Experts of a small language model.
Size: vocabulary 12629, 32.2M parameters.
Experts: 128 experts in each of 5 layers, 64 tanh GELU neurons an expert, 4 picks a token, a sigmoid router.
Training: a variant of Muon for the experts, 279M tokens, 4262 steps.
Below are experts of layer 4 (counted from 0) of a mixture-of-experts language model. Rows are named router (the router's row for the expert) and show model dimensions 0-255. Each number is 128 + 32 x the weight over its row's rms, rounded and kept within 0 to 255. Numbers have three digits each.
After each expert's rows: a language model's description of what the expert responds to. This comes from a sample of Wikipedia text that the model never trained on.

# expert 16
router:137150141128162132133150062088121173091121149182128111093123111146190079109068152114187136094159064123141121116148073109143093137101128167145195116140098138151095155109132101137131136161111125100085156082125075108125185131116193081098120163177184103172147086123085128174131087131187119110157166100170152112162148106143078125124115078099121121149119106114183143140114124116139141130177051153152114157092131134108136170144128162092145105156104113125077125215140082117151169105080118122135133114075124162121129098160092122171179117048155123064150198143143109110110178168049143116111086115131191104127143115197162066128119170120136097140087114126165101154134169113128137109140203173128088143081134148175157149087079145155140136149158051103096118088090097169157144104115078
The words and, or, & and ", but" joining list items or clauses, often with comma or following "the", e.g. "sale and dispersion".

# expert 18
router:153170101113118096136108076115136179111122159120101078091146096123131184112103141130115139092097123116126166147102092197075173102069165212114091118099098114145114107017116167147153162155133105078115120131145096105092148157114124123140132164130126132085077089127169141136089120166176152156212067103132156142183120100133159167171140110134157101089058156111147151104096086166073157088115120183129155176123094122131136096129136098124098117111158106178121129118081119153169101101136082174081103101127112110095136146097100158151123143124153162100159196135109157138055157167096161180105122115096137175104159113098131112049142131153073121126150150143114066152071109137113127055130094169130207169100133105089150152100158099098130107149074115060146128173146123157122108188156092
Middle word fragments after an opening piece, often in infobox field labels, such as Tr-ain-er, Rec-over-ed, surr-ound-ing.

# expert 35
router:232138151100129148204135080090087177114100097155134082085098138170118158082117063132116117150090068136154144163128155090095137152083166142136121124129104094144135116077095187101096139109102177100161089117126132099046103131135123082143142137116136100142112134132106167133140105142198099129161143090140103106162133152129123128164128092119111131117155153124196135130094146184104161074163090163112111134161094167128186114127095127113167101172149129114097132125077142101138082131129107097146142135167101130101090162111136127132138136115087136167150166161053140160130094115092133147067118096140149168108094041140074130108118130097181046190107156124142066151108120123084132096159145164099180184105097092151152142093115189155112125193054128146168096125137111205176160100062096
Sports terms and phrases in club and season articles, such as Cup, League, season, and "for the" before a team name.

# expert 23
router:131136148145171139170160094099146148155106119120123125122145135155176195112137146107120124172070140074181171107157128175086111145090194186107131069120124119100153104124096188143122100157145128131185119170116135091089092153109125122127170106141167077138116065109068155137106151172159118115173117144167193094125096112127148118201094107144154100153126138116135129121130142174076165126167077159109117107126130152192103130105135151154081107159164150127122126137132080157108068084166094131115107128132130124117120086160081165147112144118153153182165174192137152133104103100090180134102052096108191122180137099130093148124135240141101124093163141113208093113101117111111155038151154087128140147050076138165114194136101124188110146135073124142137139110135133165129188072129095
Function words and phrases in articles on songs, albums, films and games, such as "on the" chart, "was released", "The album".

# expert 45
router:160131170147119124170155129172123138123099072132174120105090122151120141125132141092099136092144100163128155131134142082096143122131158114140114098164114083132056167083065139108101106157138135099111120125127146098115113172085145149104125143202141104174086100118106183131165097160128156170177155133163185143161125127099120108184114105162134200137101127108154111136124089124084154172190112095165118191159061174147156130088114110097115119137195125112126144136087068158153087150147054124118102120111145137111082134196085102194129154099126198081154211117119144109129155172069161146100109099126122145156091090171110120148120165154110118108136153108159080158075121106099162103138192119039211133096123142154133195129178123114181064142041124138161117076150131165130091136105118
Nationality and demonym words in opening definitions of biographies, such as American, German, Puerto Rican, before politician or footballer.

# expert 62
router:142149091143105159100179064103115175108118121166145066099173148136154144044085148088121105131154149110141136116061120130118142068083121169136121118081106103130131139076158152145078145202081131106156152112114124163157175128102137089168205152174145121138092136079137170141125139169175119135165121087090076106141136145145129146152102096126088079078114156149146102055118096129067121069147080116163148166100078171154117211134186164125098122184122087170119143115101085147107092122111101184149137114122096104178132150107091120166116098109158134095154173115096154148084133114079176165101122099108130136172109103141089146111141129192155079095160138115145122174149128139155124073110132120138157191088104116159147057090186160168145084099113107052155090156166148159167101164100126
Word pieces ending in consonant clusters inside surnames and words, such as st in Dunst and monster, th in filthy, ord.

# expert 48
router:117109142125171145140196106105160186139092126122117096071167123141138172114122064114166168103135082129173126183114116103124111160161164179157142132099063154162093129106070191135127175153192162133134154124134087083061172192158131156133140165168168139164075096112095135103176171140162170133163112136111125135116125121075178163166116075100150083096111144088117098115122068169116111116172141143153138092122100129164072128154155173129127101194166129082107175104108130134159087154137096117137088131111139100164077109102107115162135171061171166118108132157048104103080146118061151162104082129167154142158123122173105149091106184176105111108147170126150077107087100074117135071127111109075147161116084083166159141139110179092148115175069091151139154110102148179141146111123111
Single digits and separators in numbered lists, scores and table cells, such as "2. INA", | 5 |, (1).

# expert 53
router:154157193096161121140116074144139171106167160132125082167117131154170135075160139106176152141169137173168137178070085134077168131092165171116144156142144106081125145109149170183104130150132132113148098152134157113090128118142129136158170177138127130133073099133087170123146125148117189153191130090155111156119145127139132135146059109121121123115145163112151094056135163093065102088188123120171155178105086181115075116131162186083148136212094066183092137130105118116094133128164118220090129120101081108127104116108109152137137115055181135103123135179110158099133079126090166104163104122125158138094135070190132114102077144136150155095147104107109104148153107083135170116167090095141167141118102124148187103100067136132152115178115101121133157133137144213223156089142101
Opening parentheses before numbers, unit conversions or authorities, plus LaTeX symbols such as $, _{, ^{, [.

# expert 32
router:161135215157131134145108116188158217100101134103140109122198164124110148117096097146105112113141104120118141161104071166100125081111123213117132123091087111129146135061066108172123157150123159099156141148067082124105113173137118140063190133143138117104114100140181117113100148135164125147118124127171182138113126110148134144122109132129141143127090109066122135158069079156090155109176105103180107124109111109128163169112140180110062103117117121147061100117066158132135095113145042176128101092142049163110121095134086137086134161095122167083173143121118078139065157124060154160145123141075156144108140096122066132052089131160170148137146131123138133123093149097124141058157127147083147093100056148129109151122099158107173106180122067125151209099118134159137128169121114
Middle pieces of Latinate verbs and words before endings like -ed, -ing, -ation, such as accumulate, represent, exhibit, resumed.

# expert 61
router:125138136138192129151164072156087127092085144115153109072104160172152100074075157164163129122129120146082134082102103146140106144069156151067161109133082156082090152038126180156097101169162108106123167109130110141094156100171141127112197101148155160104079104120164207157193088188201137163101131117117081118159146115122161136155103132163111113109077110111146139065130101138119141145180154130118108142166078119169117156124187155146128089226162121093082133110107112133116123138117104136157149101178100131100120140152099139186185125103169172106140152142047167117145146084071158122113113140144130137116124094190136177125071138116146106109142164137163096116175154149126074128158148112084154126146105128187191088102145156092144110172123068114186094141090096174167124127123117
Consonant pieces and endings in Polish, Czech, Turkish and similar names, such as Krzys-z-tof, -ski, -kov, Gome-z.

# expert 28
router:121145182130178122159134107124124194085146102164218129117186082197109177132112078141136127146119138116127100154089095192133155118112154138147141141085142084117116117120136153129122125142115139102165112097132139093090183136137186115120149152155156153143101135148089136139144144177171122157137183057134094157143087146143153099111095111155115120144113139088134130092150088156041093123209091127153132157196107169078116128112128125089115115189129147175085157116040124109112127143138132116138097098108130144130149071128111097171115190101175155081176141154098124123096052138107193130096120056162154138135110078086118128123078164075195107113145135092154085108109168116160072098169131093133208105074137097114141142064115097117156091146074129161119099110157155189163096128121078
Pipes, parentheses, percent signs and semicolons among numbers in climate, census and election tables, e.g. "19.8 (67.6)", "11.3% (5th".

# expert 55
router:147074181129168112128157126144161152128074130150119128121093162154173170095062117106111108077150087101167120089092138106100140124054183145175147139074068102176098161087126121182104099118099103104133094176138103117131140118132124124144140165126165171079090176165128171154107085117164099177118079121166152128171123140130136146155113117144082148149083113129148116105154063172126169143163007110148179159156105144169159163139132142115134040193117099106042208107076125117162133154142134124122083094149092111116116123117132118123180137138180122145212170187146090139135086125099198149075113172150146126147116125167128126080091133142091140116140147090145095163118155147122094049171136149110185129099157107175155154105135144141105138160119142119175149106141149180131149115091110
Short internal word fragments such as e, r, te, ge, like six-te-en, tur-mer-ic, Cyp-ri-ot.

# expert 24
router:127116191143183109122168134136165121037104099149138086096101187153137161095156148153170136138122088167105121126123123137107133133128153128110197105189174091142105130080095141108088202166102176144148155111116161126116148174073140099066129121118138176143104073107096166133149157152185139158182136083111138172128207140163170136126107154108138106186080154139239108112096072149151137114161129133137176125112148196117077106142144100125148102130162147148060146165094110117140118093125131154116120113091140126134129132161089119121109128065111130146194151152065126104083116133061150176140141067119121129177130113111173107105087179129106102132105162145097107148148159106140116066138121089126202144101087111182155133088190169099166139137097109142170126115189184158134177079140107
Colour words, conjunctions and word-starts in species and anatomy descriptions, such as greenish white, orange or red, "Species of", genus of.

# expert 52
router:126138171105140160106173104170159179114102132149123060084090143203121126102097147141132126127136081095123144139120145174089164123092167119123153134123158096105160150086119140134048138119088121121159129108103097087075148159113084175132154123116153133130099160147111190132103130165151119141183100113150136155159103067100114106108050147085102112139140144083154102106163109119118113105169127106160147144078135174090149145115154173119121112166197104142086131131099123096139105130193118179135153104052081158154112083164101117172169171071132121173174125179137128064073122134070181135062113146118158155145154167220124112106114137104134143085172137144134078114130161099137137047190115139097164134084137195197123153142162159166113104172094134162158130070097181133152113050124134
Bare spaces before numbers, compound hyphens, opening quotes and prefixes un, re, dis, en, e.g. cross-examination, unaccounted, "More than 85,000".

# expert 26
router:107182138125099153139105113119126168135127131156168149144119144183142149087107105170196128116150112140105166143102105145101200116056131164161126131144079058080104163108105137111133105223158119107186108124154089111123154143108188114067115132180107113133067132107067204168097101141169137094133118142162102144186178074107087146148107162059100118128135203124146119075132099133074130132165150132148116142105141208116133166173179154099125106168142183098074178122105135120155118106178126132090117140175096168147151137121121113160117121118179158119134134190096156105079099134096174167144082088099148149169133062158090135128049192112097136158119190135168085169119126140139073111169106136127149149080141140122147080145122198105147079141097091104147100092118113114151128127146129
Periods ending a sentence, often fused with the word end as s., ed., )., ".; also decimal points in tables.

# expert 25
router:166130111118106111125150110102170168123108123111163073065153155139104164075089160196125172078113152068127112142115129115105153150084113174167138147134063178121133151082149100168113198151143153110138138124118097095163129108132154112145138107166137080102096102127127129124105110189167141140144115061137075061176191100135120107177046155107110095114096124113140149121130054113100135152190113134113167188140067174148186157128153123138129095160136110101076125143088153152106124099118104179134139119125154181119094166154113107103110174119101163128154133129112097139118144130082175206080140146115174139083100107170147135084102165136102075089129141058193151153135106114150091049175140081128131135084128101118160131113126200130134121169064110205135141125166181165156179097164137
Word-final inflections like -ing, -s, -ed, -es, -er on ordinary English words, such as crop-s, bleed-ing, caus-es.

# expert 10
router:170188137079128120149129137138101183146130136174141059152164149132155140077135137132159165097122085134131137156092081117102097149112176142159179115118081112112158198104092168116073167155129150121135126155150102073069104162120158089108133156106188117134028119130080215179127133165082114123175178084174118159141150118117136097176108095123183142161080115123157155125093058162116133156171131112119126104115116149130165165135107151103097147189120142193123120148075129130148138133123052155118106139130138111169056085150093135107103153098139129099157101170104138093133162089094140133141117120118187127132136090140160161112080138155175147126153136174203063114098157064105126133185134143131136097104101188152156143080109199187127124179103091095170102114163134128198158128105119
Single-letter word-start pieces C, M, B, c, m, b after space, hyphen, pipe or parenthesis, e.g. Municipality, (mouse), Mizrahi, "of mission".

# expert 29
router:146138178110154135173142152109099165095137145113110095109137134145157152072072180165115183074106119161181147174123118129093116109090106168109165142090117149108117137071131189093089150201157162089094133106133098123121119139142158163120127130118104120166130092114103150114145100207174148160161131161100112140137103128110133118131138143140135087145097107121074099124145110116125148054166102161121151150135094147131176151106163123111085044149167160125087165090101136109104045166113076172089183186131096146148091073196117098160117195111112121140175121127100093126133080104043156190118120088094155172148122033198134093106069201114157150137164121149175151122118135109147139088125104101105165160111104154146124078106115147088133064184109110137144161127113187161134094163151100
Verb endings and verbs of saying or doing before their object in plot summaries and accounts, such as stated, describ(ing), convince, "that the".

# expert 47
router:112116151106156156160077097117112167122085155174184146086139150129190145080112146102113138089147117161113143109076124169138175146051126159103152098143137080078123105066129110142031126162133155108120099135153099131089140204136106116180107105120198127169148106096062210144117155188126163203165148114159135146149132092142118077186076101053103101110114139132174121129156120116088126090163080167147142163120122171143124167076168156101088086131177139116062165173111112101096099128106128160131101170131133132185092123161075154155128144116148144115181140158145120050127122121071124176098120158141192113107125105158133098074093156130120108147167142158175154121090106134116132101128147157114152195112114100115146173096121125155170091170102081146183145111137176150150161095160112
Prepositions after nouns or past participles that link them to a following phrase, such as of, in, from, with, such as.

# expert 46
router:152126169119138154191066150107106135140157122136130072107098112141181121068096121140147130115127133160159147149134062161123104144125127154134186170146063137071120127073145121139132187150102095106103099162113127065099209129128196097131168135173138184125061091067097186154079101178154117124155151092195163152118172128092117134149062094082157112123127112131140056071151074116102126107164134165119113122130085173145140127152123132128078133151123186162095099157098131109140047125132098104137101161173099122140122143128082147111146169122155150115163147126111115092120095177098152199130117072153201106118141070168111150083095160144076115123132152138208127149073118110073130128122150137106177173071133147131145111086140145188115074106092084127142091159161119137165171115110119
A single capital letter starting a proper name after at, by, in or of, e.g. Pleasant, Fender, Hastings, Tamil Nadu.

# expert 60
router:157160162146179144128075103112152158152096109159089141118101170160138117073140094107106100073118164170093135183164151132063100124113141198063137149193089156107155155115085133172121131136159143103136127119091187107104152174143133071072128101153137147121075122149104172085172105147151149083188171084121118115173127139107101066141154077108146178145164156126144100070170093119102128105169095136151117185161063158112129111122166161123113115132189107125071191154121124134132169118145084153129120090139125145177156121174068154136158100069125174099203169140103095137117121134112170153129114060109136145171075075174101118088112163102152103145115120158117078198134120120075103096144111093111197185110073146169146086116133131151188094143086126145155090133158122160161115130115105
Final nouns of organization or place names and types, such as University, School, Association, opera company, Austrian Empire, Country: Norway.

# expert 6
router:141124144111131165122144126110158193130105140197119125119110131129158107115098126078174115114113071117134138125128120125157130144055129123114110154190146067162147189123102153132072138155112131114128165118155091095141117150115154121176155124166168139152107126130035127181166115138152141115174196094159152127172159109139057095202118091116150137129153144115198108131093144194114150156207073092139153172123102141113197175108160150112102145110112110173135148167080071110109150159093057160113113166097083139154084123116068137188189148095133169093141172129145125095090155113044161161063121116170176119162118144176099165063084159163127133078101133083138114193082138121122173078100135137115114142107132127164121153094123154140168109135121112129167157095177096138135176131137076
Commas, and, or joining items in short biographical descriptors and lists, such as "British diplomat, colonial administrator", "athlete and medalist".

# expert 41
router:150151151134111152151181122084169193054094161153152108134145161154136148109098149104104146075138122147152147155105148139056146149065120158114133132177113092095116153103157120149063162161137169127137105082117148126028157083098187119128135134116168153118000148059125160174155106201144108140146128134108109152106113165121135113188117124082152104110125132071148122138090130134098099084149103142110131086114114202138139132135107079109132146144154118140077138178139132160126158068113127176110085156153090109164143087126155126123106176129125157124203151166132147127094164147085154146104122113099171146188082069163124104097111139154101140122150120166122093146135132069088152100153120144112148135089099163160211125145120131112126090121093081123177107115143133176118137112085154
Pipe separators between cells in wiki tables, often after numbers or names, such as |, | |, % |.

# expert 15
router:082147145175166165098089124128153180157101179135146148131128082151168154056105102115150185103114151130099139084091122082103097106111181144113170109123123117135106150054136119135098151175158146155108156139123132079122132110162182111098136154153116105172124071082102169080146135154128138161146155077141108089159112110091176127148065122118145172148126123113140141155134094142087148108168111129173114179103104176104110071116086182130109090096162157126054122110042142079108069134144082113137131194131137182122133097158118181114147156130137123093118202125099109099069146127014141139070124128118143151153113075126078104051087187144142156116139124144202104110100131124123138114106130124126108147091077154167132099093136159116116098169066102132173173112190174150183164123147094
Past participles and predicate words after was, is, were or are, usually in passives, such as found, called, named, built, released, approved.

# expert 50
router:123182117109155145107119098086164173114133168169140087101153110173116142133118144110168099160122141175111112126112166155084139121122122202128214135126125123131132128130097167148095182155126167045143135094103125139110142110094091057117142127125146110092116165106127178121141150157127121185129163122179152171156096168109119130183056140072086072141137235116145105098113127138073155121165136096124154122114098132139134108109114151179150089115224107098106139146117072139146139105152122134143114173083073118093101113134151123164149138122187139112221159159120148143099155114058165148178126162121177100195158120151110126102082153117189122156152111056146120132108156105065173144153123125047146158109160132122114157101104129173176094161125105190126181068096134165157129126135072
The article an, often fused as is an or as an, and the first piece of the following word, such as anime, expelled.

# expert 37
router:119171146103129114097159126118116137091114142122193103111147130142124115030133150143098136085106036079094173156124177152109125102065130155182093130128073090167142137060115154101059147109127168067111121105090128124137156092142141105134143135146148087157093114133131160112127106149177155091105091100090169118141130125111122114153086106093124121091140112151135122107116082146125174165198108157094107118155108180132138143140158128121107074147146076166088104107112123197120174099120104156054124129084097163143062152153119132204235106104120181120099156135085137105135135115093142200170096129066177120129064099202133133136112128128079083098156166104137115158180172061123096085150158079079120140086100120162108131112157141150160095183072112121144129131129161167153121096121112
Word-final y, é, ie and accented vowels, mostly in French and other European names, such as Dembél-é, Tél-é-com, Tedd-y, frost-y.

# expert 30
router:085150111178142179097111139112145177090132160157128124123162129167119155077131064113159182104078112135110137174141115141086128127120204133095151066157100120113169125077125165148092106125133190129073138133084171140083169166138163105122160129121168127116098092125143175158161127153106165110148119030134089134142108149174146189118113080137117112150094116107169171124131094129095113108153157151151133169166104206161089074100138191134099163188134178158094201133116149126142130130095110167129108134105130126159099072124074097146125142109150153128172121147083094035098117099091133145144115116085146107106101083148095082070133221132087130128158141140120060143122086131098134119136097180152180171117082100187144128098124144100155078133073141178115144125124169192143156182115096
Compass directions, "is located near the", places and street words in geography text, such as north of, western side, Interactive map.

# expert 19
router:083107130068128079141172131130114215134110147154174094137137136164124100097076180128101143162158082122155123166084078154098096125112177174168146145091144157101105135108123136171111158187162108126109143140140132164131163179162181132102154145099143160148114135153120168094093138184167159172149162065152189112162127097150117143158060101106119100154077118104154083103148107155091171128173117200091104108126108141184129140148103151150151110200147124132113165125090062135169112147125140190108110133129113160152100072119116174129185124145122111145179121119077059109094159125089163108094140104131174167178175096142153096118091162166091068112136140140178141103117132171149163092169123129105144180114137120120130132132143151087120049128059127166155094091135111235161174128122073
Quantity words before nouns or after prepositions, such as two, three, many, several, all, both, these, most.

# expert 36
router:129152164111118167122070113100161143094130142166149166143150159146147137107049134135143118133096133164123110093093080164104132177114157167164112129152082116104132141103087138124098123117112160097144105108072100175066107133084186097159142113139217116145112096143123213130142112131162158101195131139145154132120184084115121139141102132098098096127097122122191153119164117173086145080162122100123138143097138133121156127112144128132116061193122158147121147115129068126162077095124088155079111150106125154062102121141120105160182126063124147138144122149079135114119170125092108138177108071095135164183043108165137155040104161107134140142202118149159087135069122131061140135136119111077191108115126145181174162135134150173177071155105129094198115102139133198116105161086052
Linking words introducing descriptions or agents, such as by the, as a, is the, ", an", (born, often opening biographies.

# expert 54
router:110141203133137096178141104160147179097124128191121047117152147173138126093116101118141135124122137097101121164123071169141114105111179196103173142132124067133161129056108133128117134154140160110068149178145137118123181124159152136098160145150122106099128034129133138093120167176113160170110140134161086084160103131104157105141078096125105099155179131033163121150115126165075133114184101147141086170140093116178141167086184113118143064187129164107109168129139045188111150128126117178148095106076117168127135113098173141116144149107098129120159162152065120067095088140092142180133098126133147136114168139098110098097092190141098117133145137109144113151090145094117110141155101151090114117126069158092149166158132137093153093139082138152159091105160121187119170144132014
Common nouns right after the/The that refer back to a subject, such as the city, the film, the name, the latter, the team.

# expert 43
router:079133190136129152128105107155158152123071150164105141071135122190102172053107150127136139096142088123158108112060147134117100115073165151161088168121084035097097131110114102149104154164102135068150161123106088142115112174142126152123131130176104093169082075135090175079140100165156123133192110072149133175189108066157177124196089150108117154087103112100111131098127097127092128165180096102128140198107074153152130123116190173088087155119147125169105156119046166112143147121151114093125117106125133121199105166164095101150154161105167150113172154150088146097138158161092179136156136119128164090143105096137123094135133126154080104152182133113114120130065138058098150140097111148069148167102101167109135196094149078118170129141066108138118160087127094166154105154129117
Decimal points in latitude and longitude coordinates, such as 85.62379°W, plus nationality and adjective endings like -ian, -ic, Italian.

# expert 8
router:087158127115135136166109092134081192154129156138181109119132130164130092078090107117120112131119068124107140130098157162107124096090160227149158158061083086109140118058139154167155177120121141111131117172114150135131152116129161136138153106149173169128086150152119124092134124117204161096128099114128136133159110154230132098169104158143168105144093185119105143106095094185101135158189062106090117135107097208130126132136150152137107128111105095126074157093103102093183171117085070126060090148089058116072113137146135126211141147153137149093168123133058126128127135131089104156122114162145164133148081091150133153126072129178104104161130157092105109118090114094080130122155190143054114150094106148173132103145147095120180112148102128145124141076184142206135184100102102
Word pieces inside proper names, often Romance or Spanish-style, such as Mar in Viña del Mar, José, Antoni, Giuliani.

# expert 17
router:121169186148133159124130136134081116064094133108147122082132187148164144132109128121174115186134115154141168111127111135086107124089126157113170192134112134121140160080105183151112164163171123104149175085114127122145181178116171127079174155102116133160060099094142174131130101170200145121166159070087163141094110157152108136157076139152194120104087150159131122071131078159139164124174117133144100119086064161108145153142209104111094075182134123124087113128092092081144117127142101113112133126147099134115155156173096128146105117120161234102130154170073151129151102112088148219149137140125136091131082052187100148123124139144161118122132141163137120135083138111157140131113154094045186157092131116163175115104134151150167083121125123122195145094121145197209114153106156
First pieces of surnames after a given name or middle initial, such as Christ(gau), Bar(clay), Thompson, Garc, Gonz.